Below are experts of layer 4 (counted from 0) of a mixture-of-experts language model. Rows are named router (the router's row for the expert), gate (a neuron's input weights, with its number), up (a neuron's input weights, with its number), down (a neuron's output weights, with its number) and show model dimensions 160-239. Each number is 500 + 40 x the weight over its row's rms, rounded and kept within 0 to 999. Numbers have three digits each.
Before each expert's rows: "comes after" lists some tokens at least twice as common just before its tokens as in all text. This comes from a sample of Wikipedia text that the model never trained on. Tokens count by the router's weight.

# expert 4
comes after: ".", "-", "|", " (", ".\n\n", "=="
router:490508504535503541572518576469492500534489482454588453514545446533413462539541495513455548553482521514487461494591523459481488571526499570464528508470488539541537466473513489542469595529473429540459499486546453503573450483567481545508527539
gate0:451521450513518427629472465476570493575546492454427513457532529472432493509476492500516474584518511527526563529545579481474517557536493559528474485443414566531530510529464590554451488464517436529509484500518561529537496472521583504597512512
up0:560541509496545532519499497495499503488502512474466536488521594434460500430471494564595402451538522488509493520526438476480483467493501484524530504526515450487465533511545512460529528495514501547528522571486497489490472532506608482500494482
down0:481472549460497573533561509455546542480506501498480519477584552546475528495497492448590488500466516449428451484463459470540525515530558532459447553534489505550496400474592509464534549489472453530529589493517473465469502543513504482493495581
gate1:520532488544498508510499517498510571547485484554517484489522507466523483406463535523539484576521461505513480466498519442471528518516487469509527557439524478435551473540579480459536553606489487559441423488556461551533475512489487580569536553
up1:451563519485509462517441548486527553446518548524565397493439567503491490550550520510470522536499480514498458465481600421507458574461522463564482437496497562536421513440464498498476489501441504499479508489504482474528507576447560503532547483
down1:512500536555491484494523533488502462457480431485495514499544437479531479460489457482460470492448548590542478485492536536532576462490524567490456526517450571506471482497544454497425519512487485540517524514430566584477543538522498467444543471
gate2:585456451547512528507449550496492470531467465451512481545473406525497491432500481455455498476463483488476475467514449502494578546498435486500538460568522488474463455517611454523393460529469456528454430456492501555593428410511496507558467584
up2:462504523527546564493472597500539410436482541461446489529484529517521456540568514477492549535461491534461477470483570512517559517488475553499496481447485514448506493492529502508466481584470436486428514585453484528504481537475554542482465511
down2:483478479529481520436473560496449473541496486441466477535512403488530472441447538539454544500496457459506503516493469430510534493479455507487486488565547552511505507481438479560574498490534469445531520499563502561502458482558434427589462500
gate3:556535583562509463517458569522471504510475536534568432476440470510485502540396506476390514529481540533465424532527469560436507541513514550502501508433485538546519461504459486486565446478470526548463538565566466565561446513520518584464488535
up3:488491522495596483523499488447459498523486489526526527492498501503607539474514505510481478540541454569440489494442479479489525548454432483510465453495569516528560537553495581572401539494463433523508522511542431488534512505572479466562519604
down3:542497487517468510514498507538562466469477537513553582485520448509536434484551520451479596569604614443463470521516487544451459449476500522552551559520503522449486544544540468429525480540461546460519485516417521533502522490507466533457457487
gate4:492480511494514531491493512583558566536482439405422541488481452453457490475564460496481454541432440512517553459523465481501507557520563477477572538514500551537527442479491447563504502527432433490435477454502532486543539477476461485550470510
up4:456445495504530523463532498466525530519443464437404468481497510515463500499513554612477515474501489534576494485510480482549463427442497550563506522493478518506508502447526548524514558514519427456445457486555449428443454458602482466494553513
down4:537462453526467490488434564464456436508602446525535477513504512436526484461452452514514427493511449479450504421521486462495429474480441507487528479543600485543543575522449513520527478543523443544515529474572486392512450560462558557528446524
gate5:487495570566449534543476465437456494487472374468545474528424447535556483475487541540496525537463598569532446481479480538537575559457478531462475532449455489461511431536577500466449519488447464566411510473550514468544516456490459518465531526
up5:480481530441561539565477507445488395534499432502491524474509505499472404564497433572552505448566528450505487523568477548555451520439508534466525559493500539553536468500559497509430576557450456542441482488482508449558532496477463566587537518
down5:548562459440490528446501441551436456471537531477495547496474516452417528432529476493514509488488494549511421561536501481524549497479491556470470451478432473488554489520575559566422518516493481436465486456525545447515580543512530583511476533
gate6:588480551521491486468563489504492466486496437399478528441514491467438469548519587397451529526543432498545493503542423477435470591507517540563490462537439562510490500454558516516451513433481526518485529508485510508572544537531505493510443532
up6:530452523472490409520515507486567419476504494494485410560470432559480415493495492464480497515469491558512461492463487501570489534487530478503513485565581477488582527468458462494442516515469464545557588475490529524529504495467464519462562470
down6:502522540437470463453484453492475483504545493472507507531463470460446454504472539525453524431490508532536516433515446587520476510451519527437517544473449457418468482501473449473527526436469451535552540516462566463467503547554451449527476545
gate7:510421428456511432563558496509470425497464498466546473489527463500441536469492537508491492537560538487535601461511533540490430499531533434471488491387443459518515515485464558524541545468524486482474498456493433547506511496508511517498504526
up7:472499524484476508482503508453519492520471436579529480520516507439559433512515492476543481475480496528541479440524501539485460449491453502551504450548479526490515518601462486521457457542543500450437525503445520540508439457468503557461563592
down7:478490478520418498507507535515455444529453477496566550523530509510423517466525473556474558493519545499490508531510469444505516500467484507524548568490463523460503504591490495579459472552470464513513469558424476446522527558555504542428471489
gate8:545537492501439527536508546510524480538530513487488499430542505568473499468498499547462527534553535529498463597531599489502511509526494538452479504461446525553549498518513512456512489545465490475526571489521567522472509515470476579493475481
up8:509496499461523530567625504504472504441500451542490530457523424554521466546537412552504573518489511490463515519439485430497437449525612492508535501497522546423453501533520484477520500548560492535487486485577497495454500502458472474483551434
down8:505490542512444524523569488468405444581495517528441503566428458507521460564548493483527489482393540442492526508485532426515528484547506429512517531484477441509480508609519554449475533551532413483493504492443466494472538466434550518497533506
gate9:534565529471524493589494616547535458458482487492508516437482438501452475523522470498502549576452497483444515503494474442517499491489481426496529476517501489522461529531523551475512588503484532467467535454521506494524492532529488437545580493
up9:498478512552511555516485512536497527484535553511515420506531535522502553535508451579548464484502437510556500497383467516491535504502490496456430465500432501433424486488491501414498540522514445464528419462482477472428496481492502505450379498
down9:535552555414530433461517430509466477533534490504475507541542458489474455477492501537501474506561529486557532486538534439495494510517593462466454570510573595523527487465510529510448509522530507559488457543490521491482490413497447582523519607
gate10:547466557529470448604568507543483414449492464476489460513546516530476528468489492535485450438498447572482476521479471456560490556509500513534515448475488558425513515529489460419536472486552475461501493484539458518508523490537455552475514578
up10:569508488531464581519605512480481454483522525503491468500503560494447543529606604439567499440491508480498496486496505551414448482551447474475500514507436462451443488523421505481509515482558512550464501459540505522539459514470466533468439522
down10:539462468463525456523489469458580504468508588540484511518481494462504490521495545492539548535519472468513494515501531456417485471477536474464546530520512539533571486565547516456528490530449506507436435523568577496493495484464536542500511520
gate11:405494514577511502431496524519524523494498500489503551516542507511481458459519476488523507550487470527419485474504550497556572482522516497525415510465453482540526466538527552488515435486517557559517489490406504502482522429501440481511582489
up11:521417464480480504445443566517536496479513526532492461518498491545519454464448527474486539438402499507500476521422417550452484510457512556497532512477507496458463557470452532491510486495393457512432515422524496478476541491495465484493471469
down11:468497560509528516564428474454545476522464539453491485464577549573524462518526465535487513483507481559466448451556502431529511499516462560460487566456446500466508473477480445448480541514574481491478487468408587590459485506510476547530462548
gate12:477553495516597531489467470485424515483529514564535555486457450579496512533552555498441564551519503432549446568553561536492493529555492550521469578502436515473444503525486522493506519524488471482403564489554504481472488441527451481492540511
up12:541531541406481505539490416505485534518543488484487522433599552416528489449449521469524512533507554531544508487541469527455498524510549526541603488421582548483486486504534566584435482543461518472500540515450474546485506503422556548517473492
down12:458575586564442467537487472530482578461439528483464522522500505477459510544498516537519562444399535489487465524322444466487496456517520521517529430517499426568519477479481516562472497576514521543457451498509475553470491457466482585427549507
gate13:507571456490528528603549478491413558544511493488467544568547455482464508523527518497511501557416523536509491432508481496489521447533421495479539532583482547416499509479581480499456511500498475500401515513494498524522463545541503481578524519
up13:500518543510524464474580441477495508516567461442572417521549479514522496460443547459566496496509396493538551492488486517494513446534503530528459514549504467458500441560459494468414444512506512490519476557374427461512446512528490479444571519
down13:488550563521532488534547475503462504565485469510548464476500468508513490518565433427548505500421503448522515431509428525416497507552497496552442470532503594503465547521521539492419471447507541444513517492508484523502457487470529522476511516
gate14:544471521516537456431455522475507483477427486465438434623547537549509503445509576497466454501529505573481484511489564519544514435499495467525507483485512506514514505490489480528475472494498501499463509458491430474501549508526465547433497473
up14:520529432504450540560471426454460528494470512482452541516475435470547492440475555493456412500532476496467542449469458486448473498552484532479472518495455508495416531424476467525551513564526515571486508546517567526456435502514498498552454528
down14:541463516472516442537471510468529514491479526499509561417419477510501474534417493572524446510456433467544487495507408502426524464513439534445451431542498540469475508518499538471479505458517539541527502471475587556464423563465579492491490546
gate15:464532450480496499504522471529538553542424491496537533503536530505502492513579503517480513484521491480493539515510436521507497527528460463445548550485404470497450525489510487466459550510519423605505474429483605442423538499524509520485485498
up15:576549499534455570491498532443475448551548455408455526588509526529549486462530470509530427553447500460473481481519519478460517498457493515488507516495484542514488483480538514556552495519480522475544501459603506506535468597436402560517492478
down15:442520426517469497417459431439509521490521576473434473505499488428491516420515503568529421521494502554538508467514448480449525524419482472557446520550447524535482546514436474411530516522444509431509520492545580524515503407514536441489468438
gate16:490439487590594414491527490487463469550516529525499481533561519460438466531531407541453553487511502515536488451536515525465537553555561542472515524512452495557464510468472469564573508535525485551439560584505485486503460499536483507453546512
up16:515479552515554446486516473540504463502488496499504494494443510503445468470551456533450457545520494480409540506458441497549476494556486484495501502473523483511506462488425484465530494532513470463554532477506489458478485471564486541468465490
down16:502501488521458419510502475573496512482544539457497430491522458528487537508509517553488486502558477547557544486457624478480461453456490466389539476465501564529495535487415441575455461514499476548480502514541470504457551540533438459498551482
gate17:521483559496479527449512475512488509553493467534577507508512473457456493517484457510440464518492534499457463536540581535534411524562490472502482592506520511521450498476470453492518536494558458482410413438473445516497495462484518552509537529
up17:470460523524559488539591503483411522585440457544545487470487463443491476532451426551431470518469468473491503476494522436466521498547574500571472545465416484482450510442404520478496527461517537410512491444553484477461486532550537477448537499
down17:463506501394530477501458493443450493531533496481484576498495514450534511489503520590530500601503478550434512534468526452464496507477464416500534546554504477449558464478429615478527541509522515585541542536490491490490457398540555545490515547
gate18:475457471490482451565448511560461541532463483430548475585543467484516409475484471499515515458470481445420497569445491414477508509535495524487541583474524539517479482451477531465557533422489503535441455458435480540492503440511509484457539512
up18:565458521428418523565574490534463489591518509435508455524535472527523437475512528525461540514512532502515421507508503437469435555528451466491588553512445469475491564529469506510476462527533411451537508509523555511489547467545490513549526545
down18:479503446494525491577478500559494498532564485502557455547575496467580422495479514550475535540529484464424491495501522488492509514571538499400427502538514473462515471488470517521466530518584542478521506491489495457511540514485457567523477531
gate19:538574482580528434470489513431508485494539534442466419450533506484508566573482554439449537579478512503408440484516484518459489529473523534450529515527529496484511503495508491568455553470495474512475491563529454525513468488484549521532522524
up19:474516498507567473503487550471495470503533429468546512502476457571476492389542568478520493551440541523522534446548481528517513534562447530526408422549513519465514463507528458599506491474531538465470499510441462527543554532539523580530543513
down19:436482584509540452508487493520529540533575552507516533481491528553533478556516524475481484478511454461525467485600548418492516561488497452520553546497578504507447596491519491507440548520531553443505453533462484504482549481488492497492474502
gate20:537503556440526523491531531492470518505530499480509510432469476456381487517439437518469494528502519441476517482494491507433478500545471488540480593545465488491483436449579501560423474485493410468519472555484546516462511563493533443533466494
up20:486514538528470470532451464463472524511495454514469502500520507519456538551524488528573460566549509480450547448474507491489557487430545526535411491494526446532470536387548459516518486505571513524536424525508479532466472490517473581509499504
down20:528472511543561456570516488527481452465523571448505503455463500567495526555486445455518481438485514556568570407498568531403535507418576430496500525404490460543501471451454498538511484458538477448507518499498464535519560515457504440400427488
gate21:514511474476546476457485519536521510561544466501513462475505467559416440494477506508515479502556478510519550538537560465519485570487539498474490550513453517575477493509461469468542490518518495489524551495499485550558507550518440513481524380
up21:415462503534480503494565530494532494501482452514511562569544469514513513546495519462481511517476547538461494426476445529522452461533448439599495541507543454492486541509498435517453507490481492532484563477516549521397557527554528520517565505
down21:487450543524576418479530566480482552582538482564495534591536473501574474508511519545522439461571524514464505522534470467498565445439475527447472479521465531505482527516444458484545457518485508527509514465508484440518499524508455553485491551
gate22:471513571484562506539548475521503536521502501456547557582423497574478420514480498530504438556517491537423514458523558540444507469439492497483475467501468570566524482504518520512519472541526535485504499510475485508473508453494511522539511534
up22:462477488477526491581519543488521479481465501582465489574507492490505534514425458523520488522562444474479471526455523466506494506493513442499493526463481549444508426476454437480525469495502510425458537495482478552497530493437462566491483501
down22:465488554549476518519525451493555481400471481462485544455476536504528511464463493543506533496425525452490459481435482469496372516475502438424424513514517472465495505571540543496496574493509412458481530511556517451457557466529474474486481497
gate23:489452505507501480495512476607450472465410482454505524481507524534461525517500493558446549478533475535497476563547518481534451509484546479518541488554569503522476540438485472485511555557489475530563553426548495525468520452500502546477533596
up23:529541501507503539507521507603532428493481480485445532481582505553477572444477429548453591489502483508451504484568511465462473522513434511494477519582486429514489451478495513545477489480514500546537476483494486535464517491481602503505522509
down23:473532498472470543515531529486491461500552408511549488473555429497561563497459505516489551419486524540565488448512475485485501422479558582497532495497429468523484494489506498457447516442422527445460531529459558584541428545550522488500514431
gate24:465570486498505525516422495426530445508493481544545539515498473462437452538519499473469534500509566525505438500541465496502477551474527566486575544484562522424535440455486466459492494456534474490478498478502520505487465513547485558477582489
up24:530485547457469439453539481506481469538464453395462503551497502541483473462488531483484520503474476504507465478535528500487479485564494520514509503542445466433523479451555461532549540384534500546495500475476485459510545531487498550494543451
down24:506453567444522436512453450495568470450488517494490499462570545512569529494470462405487515455424467537567494520527581509566537435500477530511580549519501512493503519480516490521453455506485499533433508486550552449518547433469466505525466544
gate25:510530453548549513484408548499472495457544537551535544494564483410491464517503510480489575455500488445476378464542466546490457580468566533432506441494477595390464481540494559492473487508579468476545541457458508494511480502476508644475495517
up25:483491441432555460496473465545515535546523483552582550499626479530495541480469487531430445544568488525480552493553553500555514528543540516501514567407507433496462533550538563493498461479490462509493513469540557566532425484481517466523542571
down25:485527510543465560560553523545571476447506460561500528487450464507534554458572542500423416500525585484473530468484506526514420513527444545532502470492481536485561524443477479474511512443526535455569490514532517513472460466494481522476458525
gate26:610582597476531540557474543455422496538504479411488528440553522515476495509546459509526478547546475474530456514480564541489478497477534556491498515541409501534458474552456460451544529505510515570449453473491515508464502477519579511456527484
up26:436517457488566474530498564513435414489468497444456515411575448494544482503558456525500551529492451545527483507501512471525474530515463510455541606513497526517437498490540541501533504446537467532534524485509538497450511418527533499516483518
down26:497457563564457478445424525493446499517479519420532562416508592509502433473564462488476543502462454493527567453500529490516512520584553544492528490458497505440542504482468480567520487518468496538505556457494498561442538534479601508487516538